From a checkpoint of a small mixture-of-experts model trained on Wikipedia: 16 experts in each of 12 layers.
Below are experts of layer 2 (counted from 0) of a mixture-of-experts language model. Rows are named router (the router's row for the expert), gate (a neuron's input weights, with its number), up (a neuron's input weights, with its number) and show model dimensions 192-255. Each number is 128 + 24 x the weight over its row's rms, rounded and kept within 0 to 255. Numbers have three digits each.
Before each expert's rows: "mostly gets" lists some tokens that are sent to it at least half of the time. This comes from a sample of Wikipedia text that the model never trained on.

# expert 6
mostly gets: " B", " K", " (", " T", " J", " Y"
router:104106167113157109099087134206117101133135126141124128156099098156097126159126108140091108100126109086103177124094107099166080084110140124120142122110136086055150121175144137150132154121166114
gate0:121141127187171177103160130151108132135108116114085109120151148087137167115157132133158132119126128129113149109155078123128116151121153147099053138131123111157135069148117110117116116098148100
up0:129087138114089094165088082095149149102141152140181130100120111151197099118131108129118124142155167132119098123128155146132094146143104142120176106142130144083133181109147120146132137129116184
gate1:150087112139117168140159097092121140099115158127106140124133117122101103120136136105140182151122125137139148142146145141119101166160123155114093104129127166124105156108129136168125147156131080
up1:119097136071113104145118126123158167147104117109132138111102091138140100123153123155113132156159111112113132111134134150112112167110123163041139122088112107128105104139121130176134122090117130
gate2:117139121076135117131128128131164149090130126143153121101129134155126077119076135123138166119149139137138127134139173145096130191132097077133143153172137127115108147102140153148153139138166120
up2:177098144105105125147132111139145134143137101157117149124114133143160119124107154106146139170125166112176134139095141132107129132146180108130155109130127164099156106150095102144115140127177076
gate3:146174148159112102149154175135166126135124122130110128150140134148106089193109130136114104116131091146138134130056180138116119129105142125127089131150114118132151086124070133141107115135165141
up3:121177145150105083141174163151151140127116167145119131152172120123109121184113132130116113122118077178116145121053161097102129094111120133150077151132125085133126120119096131121073110126176139
gate4:124166096166134126120106119092109168119095169097122126111159138129076141082145112135081131116103140130142102134119110143122132151172125132135107125104124132127112131120115106137167071115157136
up4:118150160165167133126150153040120142084129144153115138131115123090091141130107135108127143134146132124101117128092102113110142163092133119112180083120155144117117127137131135131116143182077145
gate5:145128139086081150100162099109143120082148142098125169061133146147105122093133163115156106167145142155145126147170141130103134108143131090183136142112122153094083137117142102115119133174108148
up5:111198116172129136130146118096130145133127093114179082167106133143112136090109167086135117112125121164130110151101104139144090163106146137187117130133126092160131077115124097089069136158112123
gate6:086140152101126140133130098047166110145146144129164095113095121123143108167108141152157143110125141110166120175102163144107111135139146127191160170145139149110138151104165118145087135166134084
up6:172132072175141126136121108170091154134090127123108174180162133131087118109156106109087109112071114166109129150147117104141130094130122082105111064146100122164133143147087110109144121107118116
gate7:155148165163148113093095139123156144114121097163102090142142123097148131141120124120172145164149152107118148134098196084133149168106117101114084163185126134093130093141134127093141111153164112
up7:160154140140185118115074125132051174143072139131083152143137106132159150137145109116159157159078108116121137130103159110154096120090143168130121169147137160118128127114118122105161115162093107
gate8:164126129112153089079137133164140109185115104139142101104099097162134135133151119170096131122148113090092127154087166104107139088135102095086122121115109097123141074136135118162139127113144144
up8:154129135126145093073140134161167100176120110140152086098105093154134110143140132167093149112163108079097112152091167098115158099142092094086110120114116111128146085141138128158131113112154151
gate9:198113091123092118129130141140108129133109172109151193088125113096089099156093131110145159107170121154104158156118163107070143160149140154117150132132147097134084145112176126123112131161083143
up9:162100136110150126116128095145126123082149151102104137178146141132083108133123116140126120126130127147146108102049182109120093088130159090082165118124142125145109157135140109142143143136113127
gate10:163132141107121132146161122142113094104137122138153162122065109145107124112152119144115139117096116121128103119125147090130126096131116119113114164116132115104106125132152074097122119137111156
up10:109116114114140139156142132106153097081114143076142179134124086120114117121094112148141141117154114087139116121127125136138141095097110120134103200129152129103118124103119096114108086143090124
gate11:120135105129151129053150125157172153099131102138131136110111132157150146153083110142130156147148139197150152116142128139131111193137079123120166100140112117107111108108097120141120113132183148
up11:092079133124108089206118085121070113110104132113162148112135144105157111145162161099134123100150142134112098131145128145149135086132136183159134135119114167165142111141153129177135110105143161
gate12:110161098157124142107123186096142119174109121101086103107105125160148110109139091140096132145146168129127119164157141143094184093098114137119153136075129091142141112118079126159094113133123096
up12:114155097126137166105113138122094183146143140127139121140096138153104093068121093173118156114136135099112128159118092160108127112143151150115188075090118134121131111125138125178098110116122145
gate13:110122118123154103138140112168117112125106142137146139169093096073115073181136164143179142103114154121114130123131152092084130116125127156139119159110124133138144162135146140117128151100128108
up13:106143137171163117133153119143113129134088114134113123169095113078140082159147151143148121093119112116102139133134130087111124094102148137166132165130160145115140157135173135101126127113139104
gate14:129105104125134136154152147137176135100098111178166132093136122114149146133118104073112100123140123141148154128148133126123134166115141122131127121121131148124096111116089109145166160112185139
up14:106120089129152145115136150156166088073101172178087131125116100147123146109103082118108108125121147139114158124136128113094131128102151122140122125116146136096122105164096126153125117107165126
gate15:106169137157141146115123094069125076107112116130137136152098138129136160126125103153120165132137154116127142096177156087107178139096107121075178134144142132148162114104102126111133149119151117
up15:143104078129126134153117098129165096097151106115134140111138151173086149108107097102083103123119168130153121124154163097107151133132138151110108152125140149133121108141116109109126174106117131
gate16:165087118105154183153131104110137131107116115126134103127156139125121133163150130101134144105135139148145103126119146128099116115148113130114106140114122146167109128116124125102150127127114065
up16:071138127134147125122114142127165170104129102114170109131139098113109145132154106125160133130146166086129121132112135095125157109091127089112123130119126116125169131155121093135093109144133155
gate17:164157133093108125100156155151135120110134123092158187070104199139125136131116110143121130059120089186150150116120139139135141090134129130112113152120103142161137142120149124152144128117090170
up17:114122151091099159102152132144101096136153105146093185114100147102122141120155105132136148113147122141124137174168152088092131121109153136138146138059137092118168138122098125131112149079125184
gate18:125143101138132134093111150136134139108124148126140129128164163156111127110137094127126101135170162131125102151129143151132128094113143075094121150143123134112129140129121146099135100102147154
up18:133130149139106118151136079132121105125118160166140132152069108116146108133115203138127104149096080137119129102127128108110120166169105141116095076118146129163139135124160110164109110161144142
gate19:124153156135141128133149104090169130126080129135181106134135109128059146102133147143147144126114077107154100097099143120136098110116142110131169122120124139117121120126164114130099107143144125
up19:143145150142108112105178117125112111138138138163127120077146142115131132158109142138139126115072113123132130115119115118167122169132090156095192085122147120136146120116143141152181161140124169
gate20:152113080082124128137159128093132154122121128113113128105107142096080109148070114120118096111121116142131125120159127132106101122138135110157109149147116120109105183116164123119132150161102120
up20:102109139150085181121124102080177114114147152116160130107150147156169128104091157086149134099156148148146104136162119154160136111151133129133133156167168157166128135116099112122109148143111136
gate21:153119111069136149113116128155098111139134139136139112150133102141121138115187122137144121123136156096105106127157140135092121096170144130145177126138128119138127139159112150144115135131138192
up21:160160116161145150143128132116149118120122137124119146098136137118108128138102152105115150136124130141146141125116111117136123117096122127136094122138136137101132163120164153120130131158115084
gate22:130183070141091108184151125140100093105114102131154094135166115134078138089114099124107119112143088119154140095140123154081138100164140119123158134128142105130122140097151115125180092156156136
up22:100112150117176140089089155146153138134145150123129108116087111116193143179124141130123138157154165134107135121113178078153151155117123157135129138148112127109139126142103119110130143094117133
gate23:131158114126126135130168124123163160074103132136119082098099096119120103129119130092125102108156129121125140089141142108123141168156082131177105109090127129104093103109167162132077117115161158
up23:138148137114146091183174090149104132120131070160094107141144180153094134143135111122137158108094166129138130109120131157136134121141118112148156108136113092133151130132148124161112105120143138
gate24:105115110111151142114168128127174137186097101140118105111158114106145134162156169114094148130111101128148133087117153160099121135135115109160154167128130090159074125112108152113086154143121154
up24:157144133163150110097104120110115161105126138074129124120089124171111186152098134128164107154139121132149146126114129055126114114113160150145128174143121146122156158130083147156142125143102095
gate25:156092158111115141155060127104121130136144135157113119077134119122108135112126120095134119152120137111117104098139131131138113102104123183148151169156157092085127103124143158135091110167114116
up25:097158152110116115091141152144106091091163142130125150173132165137125143160141140142147150135157159115149113130100163105141146107139143096109111159087093108086155126135109098107138128101142162
gate26:094085102142139106105119075159125130144146144104119106110157161112109066089143118112121143103134131116105068148170144124085168118123157126115139095095139149158110176099144109149132188156080105
up26:107142131179148148118133119096129120148149144128139116062130131146113112132147091126122150126130144137121133147150135126145182176156099099144122114138174115133109193094123091164197126126092128
gate27:161152100178135122142163160137136159114099128149133182130129088149126132107086131087135145121152120112141129147110151141132159089119143156109131126116117140136106111120164132109160133109139107
up27:149166142157177094142158153100101112149116095131104137140136083158089141144132139119110132176164102117123145131108142180104080096125152157150109109120108140146089090149127133102110137110104096
gate28:180113128080100136150144127157124103089123159089138153131165123128143156170114124159107154131148141129158138125104121126147142069113111117138146125128099155102145125113138102119102100147086138
up28:132132156080143152120104108129129097106149147137127154117148126137089101104115126120108140110180104153127131099108095133135116112103140137146104160136138077114132178121111094104101106163100111
gate29:123139164108077108117135153126109174119113066118142129129129130090132076115128123153120132147153094139134072147109123129119129109111133091143102130168111134082120123132112130145092166158126143
up29:116154104118113097105126143149133149084120085124107113139115144098111122117140144138150157123119155110139120174131106101101142148151128125132137137159114145109159118151100109113124171133154150
gate30:174133100085122132123133143121137115144165127092110170108120100092141136094139151108105068118150149139105081125175203113126112113148096118117133141127167129120095146134119126122119092127107118
up30:192119112101124114125134138158114071148103136067121100105095134091110119130150106104083080154170141109170140165130162122160060106130112120097128149140160102102109167139142127129112117132121131
gate31:146128118121094156149109136103144119107121114117101091134137122092167157167136106101183136117101112100124139125132133131122121124157119132146108119069142160181128142091144133120105106125104163
up31:110114146149127079090148142151089118175112144153133152116139111141115113121134154119087135124179112123132117150148135126134155139137151103113177117154115118107175111129112126103110141092138165
gate32:099118138107161162111103149104125132112127126125064159162174154121132113125134137130139135148082117094102145100150152150156127119104124139155120183143153129154122122119117158117166121130087118
up32:143113117135122129142152125120126128100180160121078130102116136068141092136124109127143119081129138120125136173110115143158090147166155136073103118149132160085098128141124144169079143111120138

# expert 7
mostly gets: " Y", " died", " Am", " Q", "″N", "born"
router:079076104142091159125097142142140130115163153106129157149173155149132100139105117106137134100126120165101142134136106123164108138111146153113132058144155122130121141132126115150160137111146119
gate0:131174130116102126120138126112141151163169161116138176153123131143131107165083152145170119164064132144146110178125134153115175111127092078157122174141104152140120126115131126158090110113140103
up0:184132152176131154088127096167114133141106142122132149147129121139162131122133120143150107134114115156151122140161136135143147167149098142125151132192133079139176150122079117113140087130154110
gate1:147137101101167143132111143081115142099121154110126158125134134108138096162112108085136158109133112115139110156126134120094121121119134174105106131158126161150081132114071106149125123162170131
up1:129097140156133111095140118173152180127141145128154125130111154125115132097125145160124098093163120128096149148114136109152162151143102119108166112118124113112171113130128155127178098111094155
gate2:163175138074173135151159099161114121093088117144133161103145100122148139130165132105144144135128095143158140123128149094138115124109140078139109151134118143142167107136122114092137111146094144
up2:113158137136125128108138148129160107127106094161120094119142112108123140111141105081111178127122097174139087142115126106127132114150176178139127108094126149125110127132133090102113119176130119
gate3:143105171144110126125129189081218158120143125074119114102121096088128159113152124107133131148121188112100123140121128135099138152115107131111084142146127152183108114101105137176146113151162121
up3:122110151139126102123125152144153125115090104104181132114139096083116121092138101164151130136094130095107151128124180128110138126131129128132127139142096171161131133097122133142179131121111129
gate4:116157121125120165131119180104140118159115099124145184157135081142151117189095107147131154103125112147136122124126116091116109112131134131121132140151101166196163147072146177129096092149124084
up4:098106120147134070147117182155131159132141158197105117141124109139111136133116116117098140087117141168147127137112075099111158092167146132105143143130093133123135145129137142122129079119109121
gate5:118115136146117092103070109087143113143142101126146126145106154087162114159156139155123116171135148120162111129135103085137126123152157130133138113136081175125087100141140124144119154132123129
up5:152123191102134130173173174127115141141141129123133126140220110136110136112125105099146106136147127151086115139166141144107127125134097110120132132137120129147133114094105157131128127164089124
gate6:106149122113101149089121144109141138088121103124112194134109115135182093150077147103164159134126146100167136130165092128155121146088071110105134143134122129128114136129121139105075100130091099
up6:146121111145167142158175100096140132167153158101110092127196130111123131151129133156085098116144132133121107093099154149091155150139160133115106119106140122091100144157157116138162129129123171
gate7:118132116111139133116147151126136112124176134126120115091118116128123136089159123090143170115096138130107147162116151173128159122126120122072129101123122102149115153138136103126120128087094123
up7:123114099110105117088117137119140135116123144158111094117143125135112163150125096109102104119154152140141126151123137114121160137138116148106134117100117110132115147113138124115094121139110108
gate8:083145125120158103111141160158115144113132086155062137140115122083112161122141158100141083119165140121100125164121141120094146124115101101158130137124125171105138119101121125142140170132147149
up8:172126115140082129138146110143124121147084160094127185154149085141128135120133145152117112123144134167139097194150112127127137128091120094137163114124125112176185143151123109118137124145122108
gate9:140126142169089135112080126145168126184124131167171144156145104171159114134143099119131074111149104132151122174130121103123156128159160128103132135172159153152148169104098145092102123181127136
up9:162147121134127122122104147154099149169128119153147136106092137156122127160141107108141082103167135094112136139117112125132159106170112132147157127148121118097184121128089128129113115161122112
gate10:106152144150127120159181141142146084095110148107139205108124119131112089130107123087120116067126104125100102125136139115161127156092145110141083127143148151152139110128121135151162118123112090
up10:131180139119142118150076129074085129137133106135088099140138142126138147142084123075113118159142133122140120172162122141154148118140160132094130153188143081116142126130089104139094132135135134
gate11:125129133094114167128094136114121096149102126132132094110118112127130084120154098083101120101148114116136123136129103163120152116120122101157099104144148115147119103112139153140130123102170060
up11:125136177149109066126135108171146136151121097125132155194133127139142156139103140160155116140124139119168126107133154085155150109130101112128133136131119114115146104168130135107136162135092170
gate12:153162117138182107156109117077124103113140126124113117080145085174128111161139154119089184143173107115138147113151136093144152148118103116100101143132154130137133164131084116137148118133124086
up12:093111172142106137141135123148147081127115099124100154121128107101131146166138097141135146125142124147120135102119159126128125158160102093159152143145136080131084133086134148102162129135129125
gate13:097138149135104073154094180101156107145147151163129104110124116119143109114137147083130122117106128129091127088107128092118136136126093131143135069126138153104130120138131104119155138125109148
up13:168148144138107128145121120151178130124115137138143139103171161170156160136156143114135147105110107158124122135131125104119135133153103150171099100069114159120145100148138110089141155133137092
gate14:150127127120068134109124099106181107111158158130135170115116154136138123139136089147129114188131154144132124091124130100116092145140114140104143119129109165087115157112083100116115137150123132
up14:097121124093141127120109131133107131133119120143137115119092132150144129157198137099155127097088104182124119152170153105142133140104169101155133120095127169129127087129132121143115123113095150
gate15:087134130183142116107128098107105124092155160125158134102138137088176082111130142136109155098132121136116126158183153186140167153100161113104107095114135131078119128115130122098121118145104156
up15:060134135173156140128120137089162126144094133105142155143129123096170143175131155123141147118105118127151146123132110158122122162097122142127111113169149147122132143067142170141109142098144175
gate16:152155111096102122136115195111163108134111164093123174103147102119106147104165131138131103105169115089135116095144129150120186164102128103107129150115167146175157135107116109149120165131152138
up16:116153144114084118127093144110133118118073146110129193158111131138145151134134139137158098100126131099129136091142114177095141162086087102134120106066133156136127139113124104151132158139167140
gate17:141143110118075132107100128147121151158098177085103178083165146139153119086117050111103098056189123153108154162116134148154164146148146123102170112139137117128145106115117119086096112138137127
up17:115150087097144106142107155108111140092123116133136121128087088096100077126127106138084130107095146089128149112151094113128155127127146107134117128142143126164109123132151120158151133149106117
gate18:095155128127079125064111113113110128142162161093122159130145123145119140100142131191150158121127126082148125131114143153132084141118089151124163135098120156097128153097119121112130102099066170
up18:080139136140065130077097145131093146158162166122151132121123135118095104076173152154135164134099129076141124131155124134122086116133124138140100103090134110121112107135175158112123111120106162
gate19:156126123082072157112093138136148120145099125133109160123128122143155120122146104131124153174091151105080143158125154127114162123106122138092113093120113150174112147122055157112109131083136172
up19:173151110104105146147131124132147076117107141135100145086121112150164133113124127085113136136163087165142141085109115119126145135095139118125139119112095117142107140127129137121127117129078115
gate20:108131142134099131158128104162150141135122124111133133132138133130127149120101070141148103108188132105152105150140151178114100164099075119102180130091163154107121164078115120126115151090096114
up20:120148092131088136170133141135128176116092118156123130137139154122138112138114096129151138128113173128136148130141096099108107156154121141094147104140096194095126139130101155094086155124071118
gate21:159155128168123118155115150105099138126106110061134117143147145118144143091139138111155107135138129118133090118188141146113131149119077140122126156116127148148109093120066155144131126164114112
up21:154142157153106131089154133098091121124144107157175114146098124162131114149128130130181110139144098129126127115135129145143114137169154153140131124117136111150122135141120144144126073117130084
gate22:121111118141088153097098119133158120169122123134121096119068124145110122110112097093116132175115131127115123140119115123074145113096135111183124122119128127121145125107098158147107079112146071
up22:122128127119134136149137148099110119122161085145113162133149134128118103133094142126109130112133146128160157113130137140162144100189151201113135124120128142134093145112136124097147127140151138
gate23:132128105130101152106171139094112070131112167115084123143148119176128148141129141105135100123158149142111132136100158140092146095120133084133188127116144144143138104121132121131102171122114140
up23:132139150121163107135072144136076148126165126118170129154105118137128125122095123107105142138116134138167099109129092129110136093155137142115151139126102107116148157171160132126110095146146114
gate24:126121123150143144120179155117109103102110094136161150106136133063129074133126103106134137143123138113086127110131139151127175109143112072157115138137147206154141090122117130117131104096145171
up24:104140140147152129113145105111160108079115151126161164112151119131133120145139094137155143130143079119150118131135150142130152159117132128167166168106098122138127130120108087125124094112142153
gate25:146126173148144154123128139113136108107129106120127113151111169085152113118108146150166149152152146088134112119145150136132142111133087124102075104086113148131135145124123137119124130090185113
up25:135098153101109172148129142105104136148139126098100104118160173122120133140146134148172185169130129121111110070155120141116146133106106141084100131087137124112139129134094111150157144086181128
gate26:148141162129158147122140107089155127129149148165160161131144191119173154141106138143141146094116131099149159142127155150123159172132098138177143143152121101103177140137122157106090089189133155
up26:124119120142153124141191132120133130121127155160126119104110143109109122100134094082151129131138149178117082168106130082116120100119102152112127124133107083148135110147106110117166096111150097
gate27:125141116119119162161116130111117119145135150084061117155121109109151108123126140119130150105134131119104096168149120144130127140135138124104143156158151133146155158134123125137128122107106146
up27:140122101150162166157132120109091091157094148126112114120073121081104138136130147133126145117146110158118108124133135136111108099117097114112141114157103105142100111139111113097181129141092106
gate28:137151110127098167152156127098131128078135143152086148133149151147133144112132095090081102117133133111135141139119114130116171201125144125143075133149131142114120110142106096121124124149104107
up28:098176107131119125100131092111092171121135155149147173119150138114091134093132125137094174117110076081145146128119111098150164183124126102110117134096129108172121097150115119129108145150094156
gate29:132150126094091141088131151122127149144170133118107120125108132163084124155097090106133122176176132124150109155121134151116132093104143107141087126137114154076133132137155113122104119093136123
up29:136163127107167158170158105150124148118121133129119149154108132127117137113155171119115121138126117134187111106109128089142161144107125126145142165148107151116118147123148140132094144155108136
gate30:125128130117087142101111123160129131157139164147115118115077126107138112129125125071102112145153156143161146181166135110136174107133121115156096130153129135131161151106105108117118157178105135
up30:124116120135134138126109136127121123120106096074169172113145109164109120116156111160151131151102094146131113073102076121096091154091111163127116082103084131159108113131110166131131131119133149
gate31:108131143091123081120161155136164169157098156099085103110158174145160137134120168102144107132159145152148136171149148149138124144152123145146092161139115126139134153133115104136110154157126165
up31:098132138111068153155094207102129151116122086151085132140120092115122156166104143087131133136108159113106106139119084118123137150115113102130140136176136155128127125149120131105144135127090138
gate32:147149178126138109149128144148134120123129117177109136111110148106114110151116120166088133082118104061133129108152112139139149108138108145120156139178128098096153179140103065129129128137141149
up32:139070124170157161118146110134145132159133160155116129121178151105126128111126145096144121152128136130148159120168155097086154094077151147122092112189136119109134140131143119109116139117115127

# expert 5
mostly gets: "″N", "-C", "-p", "-c", "oc", "idae"
router:141124107081141159127147121121112143094137107127107150077143145131135107141093143084136105165123116144103114118133162121130114114141114107191180181135139194163132159079119118159096141118123122
gate0:148136142082125096110113142124142102132140132147121121107115125124092145158107088114132104122185112102159099136144161135151148114129120157122132120157163158086166132107146092191168131095118121
up0:144139093153143167152092093078114113149121113118155158137147105158140092135131144163147134136069126152124121143125132122099110149080139057165116122081124146151126144144123150090079158165163198
gate1:112162110128126140155112095112124166162111138101140129125157121124131167169127110127121124122122170126117083133160105104119107115081168059164123146138144125180134138102114101153110129106136134
up1:113126123169116119082117105158138100087168124131169110133140107114161117137134146134096109122092117122147130144115102121164094153118126181118141105095132135142098100186156168123117126111132128
gate2:157145123167137120107119086152102124129109153114115147115122128122128099121109141095127105174130079118151166093094137126145131154152067119148125140143190151133159185135119139130117112111138154
up2:155117141140119135094141107148143113116120161107122141128131166141106139116125165119146127139116114092164170105113169152187140142134051134095114143142137144138145137097121137161173105074130171
gate3:158134157110162123132101167137095149109114132150147117180109145135104124092138123115110150158146103143084125128146124128158156150141080138104107162136119126070095152114096142150087134080154126
up3:149186173102146124150095139115127114141136101166124148145136149114103103091102154107118179158129088084119113107135145132123125112140135125130101148157128115077105111153121119136100120104152117
gate4:105108134132147130171080098096146143100136144127125100156094139120117078096093111100161117155143112138131155124151088143132127161153129139156086120157142153145080125130127123126074168164147108
up4:124150146122105159131131124122129160135125130101178120160141164113112134125172110153118135155129182138143141163119132126134113100102134113114135103116149125148125169140160133151129067161114188
gate5:136114142148130116127152106144143128148129138126119184075138174114108124088136146122123116117114094126119164127125148181129141097133126117100158156122144126120115163140135147116143157155077116
up5:164107127122131145157107127118086129132087118134119118192170075112141154164124086146112149107109128135124103145115105115138122152142158122160129085152126107105096090120097105115131099063144123
gate6:117076111104153119116107112175148082092123158158122120108131118178150116122142121132115174083156146120134108123109179124103168127110131102121186126126149154082145182119116122124113101104135100
up6:150152127181176134124178146107115139106092153135124123079136129121155176147143157103137129170143124087151122068101149123128134119118131152137137158137136130107128135167146135156120119147134126
gate7:105144106121180165136139141135108151101124124121089113122100164155153161133125142133200129159137163162111120127173151129131133117087158107120124151173148143143121140142110133133135118145134098
up7:134139142157111098160105137110115118101109178160134085121121095145127144129168153126111148158130143148114126125156103127102129138123172115130136136111098094121160118159109117113147134141102149
gate8:156180137117143156139091108132133145118137098083125151147114150125118107142095128122114163130174154165133111169156146102094170145147130117125119121157153106054159119101088133143108188108091144
up8:054114122173093123103086090113177119148131096144156128087117104107093132114152095120104098162118130148120125110159126111131095103131156148154138118116131141129144110117110133096116100134155101
gate9:160131087089176144149115139119120098117139138114096125083100126125106080146143130102152121138122139120141114124104168134115126090132209143113150178131102197190104126103140132122103143117178137
up9:103139146201112175115123146131119120155133164158147180154131104129115147100109135101112112157135145120106147098126116113112109164148107094132119119142159099121098112140099121130176083139139113
gate10:113111150120106113099139115127080072133132152136114136105150167149137138099114145164146111121107151114128107105133167133123106120148125174147087142123176159145097116129140112138114102152134097
up10:145137107135142175163092144106125156142117147116090119113127101142105120127184115161136155163128134172119126146189103119134076133071132092142136099139111101128087093137138144104114120151113112
gate11:126129145122162101073103116108098099126138113168130130101120180111119107127090084108101142140150121137195133105132108157139125150163117142161135157116135129105120149112137133139105129121134136
up11:117169098148098147130128119156155127084119143119126140131140162115160154088115145094082130146127120114110117091144199101095128103168155125144113127142143136141147131109151140145094077166132114
gate12:110128100122114123126151163140114114111115132093122173159165145134109114124136132101163142167173139138119116143135143127135110142111101079135174119134137134107135141101139102159128177107127171
up12:136130099091118109149155158140156137138139118120079134164177124075076168106155124111142165158144148107152091106092116134116132130151123132119164130146077112133176155108124105108123143119113149
gate13:168094130104149114129160086087126114134102155139097160108129099102132111138125117099162115124111132122144112118128116131121135160137125103126125131137156126158182132133122117142124158155109135
up13:099152101117074116144100132159146169141138127080157123141140154154101140132138119159089123145156115157114141099095106152124109082142141134126126127127116120117072121118159140110123081094106112
gate14:105152104113118102128143136143147121116154118117114067146124164087095131089094147132084122107109109106143068125117112144085130133117134164138139131156160125125168082146131118123131124162136131
up14:147131186167132118149117108126109103157100120107155181193141062106128110133150088156169116122158149131130131115135145182135143156124096106153129126125091102089076134136127114137108120126109138
gate15:102089083074172169147138128122157149093150106107140145097135174124166153108136117133120156179147129117140137136075127122117143151109107169167108138139101134118105106086141159146109143111126086
up15:156111097065141161137154131130149151108142097147086124095152122155198130151140160118133152149153105122136132138064153109130151125106128140115167143129089096161120140086139166112164120120086150
gate16:129131139124136130086141184121117121159107103133121125082103121121154120146149122101122093107155138109134099126134107179145136121106165101180150123108127156145128128110130129134127128122113117
up16:145142107126141141103129128136124156120127074143135143144078153095144120144100126120087093093121127141132105147134131135152092131150126111148170138130119153128173098116142141173137082184085091
gate17:139125124145154111113166125106120125132127114146121137084104148069121119128120093163128128080130092138135103161093118173117120171117161132182109132099126130102163076142098107166098122098130163
up17:104134126144103151152119125116137133127143075111111169142125111145073143098124098126143115153110178138125103109122090132102056057101103152130122130120114131134122144113153124146123107129148134
gate18:128153176092173137105146149077144117150123120094150135100107142128140092154143149156107112132147143077165175104143135140149125131084132112141077160170159135131093117101149118140164151107099135
up18:139124146099129144100111150113092135119129085108114145126063140147102124159171118140136102179108154101155148130157160103148125091112084125108123177135119135128129129109145138116129137110148117
gate19:167089104089121129137131149111095112117111143095165137121106131149134119104131116111129142120120144133127101136115144166184149107102125094117124129116139173184105111098153097132126140074113102
up19:133090142144136131126112120088118123129101111139173135165136107101130126116119101111129120133093115110124105120148079161155167135127101096136081132130140079125125149127124099161156149073096083
gate20:151126106100089109109120128139120075103127099122113150131145135143121125146088138102136165147146134112151158127110130130115158108109086091112167168122107148155070126089085112104145108101142122
up20:164120114125131155133113163123111160144152151122146159116080113138158113112082127147160152125111128116081131154140111105127096096137143126125136095183142128083099147125144155104144132068132124
gate21:170073104131111108179142109130123151128127099139148129135120158144092119085077133114161126108149121126139143137113085137103141120111127109120173122149122129134098131113118133141103093131135113
up21:134136130132113152086116127135130152161158136148115114105121125126108181100113133076096137106134121108090118141136146156171118084147109152138106123143144136119150156170105115105134133079113107
gate22:151119138110133154093143130111135138129117141115088154100123157141146128108101152128104102178105115112158114161126097141148124118118135120107150132136126162159116126105155106105103133127158138
up22:126130177123172096141100152115112126133129100133101126118131117157130133152115104123122113144111084123131116108179154132153114105096173122124154116140104103181096128140115117135124124116133077
gate23:125110104115121104148140142101185115119143150114107143118127141145093116104080129140100128123141149116133107133104138118148133104133118129141179141171172150162137161130118104153106154173141103
up23:108130137117140124091148141092123112132145187112144155099112185151143119140079102113160063126151157143110169181129122107137153133156101170140167163119120133172127175094123130167150145089158128
gate24:175125136113094116113154125114098085152137117135136147127110131129168099161102119086148168100069129162111073129141139134139130108134114105156145135102129143140132155128148102137134171145123125
up24:144134144135095102122144120121141088125151099097130177116097107128171102176106137082148127131066131167146117149134150127153148117147143128163152116117130153132126164094130127100134148132125135
gate25:094154145098148078121132128173110146150119156134126127131182154165142147106142167092088097160130095152113100154110118121113114134125149132130104108134168089122170169115118115123112135131119092
up25:138141103164164158124133123114121115102132097128151173101082097142170149138147108115179136126124144110118133161104129113168111131135144121146180149141116163134118123104155110127106129136126133
gate26:131133165135191146106157105125102161089129135080113123124138098110116142157117093131124163125174092150115098144137093120119119115131146134124145144147130081144090127123114135101164111132108134
up26:093141156128118149083126094109139100038125145135133112140137059121142116134128094114129174138090091111146107102088107095150105162130145149137139156140131097115110134132123104065179150138122091
gate27:119116106091128105128171136116132161120126128158143121122150119086134116163107141180123140101135116108152115131102145134091101126109135117137135140154151158136117130112112098161139131151204109
up27:153147161115140129146114144092111177105152136154107138144117143148153137134133090113115122130121140117146162149098141120149131169144132109097095132114172133105134154144167165115137113097126076
gate28:145114093125117129091106144125132091138116103118141133135162107173138145057133186100151118162126121151129137131166148162151111166135106113156135174106114144104108104105142115139051126100126128
up28:115090133154103133106086135157082133127154066098156118150137125142156127165129105187151113109122153151124117123134113163144117149099129122149162150110122142130128121116159143142078100164128141
gate29:122151123122097097127107170140142182110159105118113109135105163125091084118165138148109142118141116147132156146121078149142122140127168105119110106122136137127137153102166137147088117156063151
up29:119127152105146142140138088140075074152097099136128126127134114123147183111119113129104109106135138117163125096176224115142118112144127138123140134130123131138133147134112118104157075121148061
gate30:131122117112108104135121085141115114168137074129117104152124128114119172110130122150106128114106127104110089129109137157110150134155122106104095111134102158132153154159109105124103174137090094
up30:163122111123144147152092148144125143130100123114112141103140148122146114127159116132123122157122128210144117124159125136115095112123110132150176112118131165092135134145138129124115135129132130
gate31:134142145153183125109109111125116133116129102185129111147117129119130135110129153146126143127116157129081081120131127117184119128103112128147140108127181122121146112128129101110143133068119156
up31:112144151146147116161101156151123168062148157156123143104135105157090100110131115130135123140150141128083127159120129092132169141151105160135160113195134104081124121130079101127136095125185121
gate32:152135090133116101133169096113151114100136053150130146158120153138134137105080086126150125140081102082154095181093152112154140110128148126145076154157097125110146107086126135130121174114105124
up32:152164128105095142116135122168169126129125162131131144139171140110116133102155139170120090108135131127131142098125135168063105138162142122126131119114139111121133125180118115119141130143131113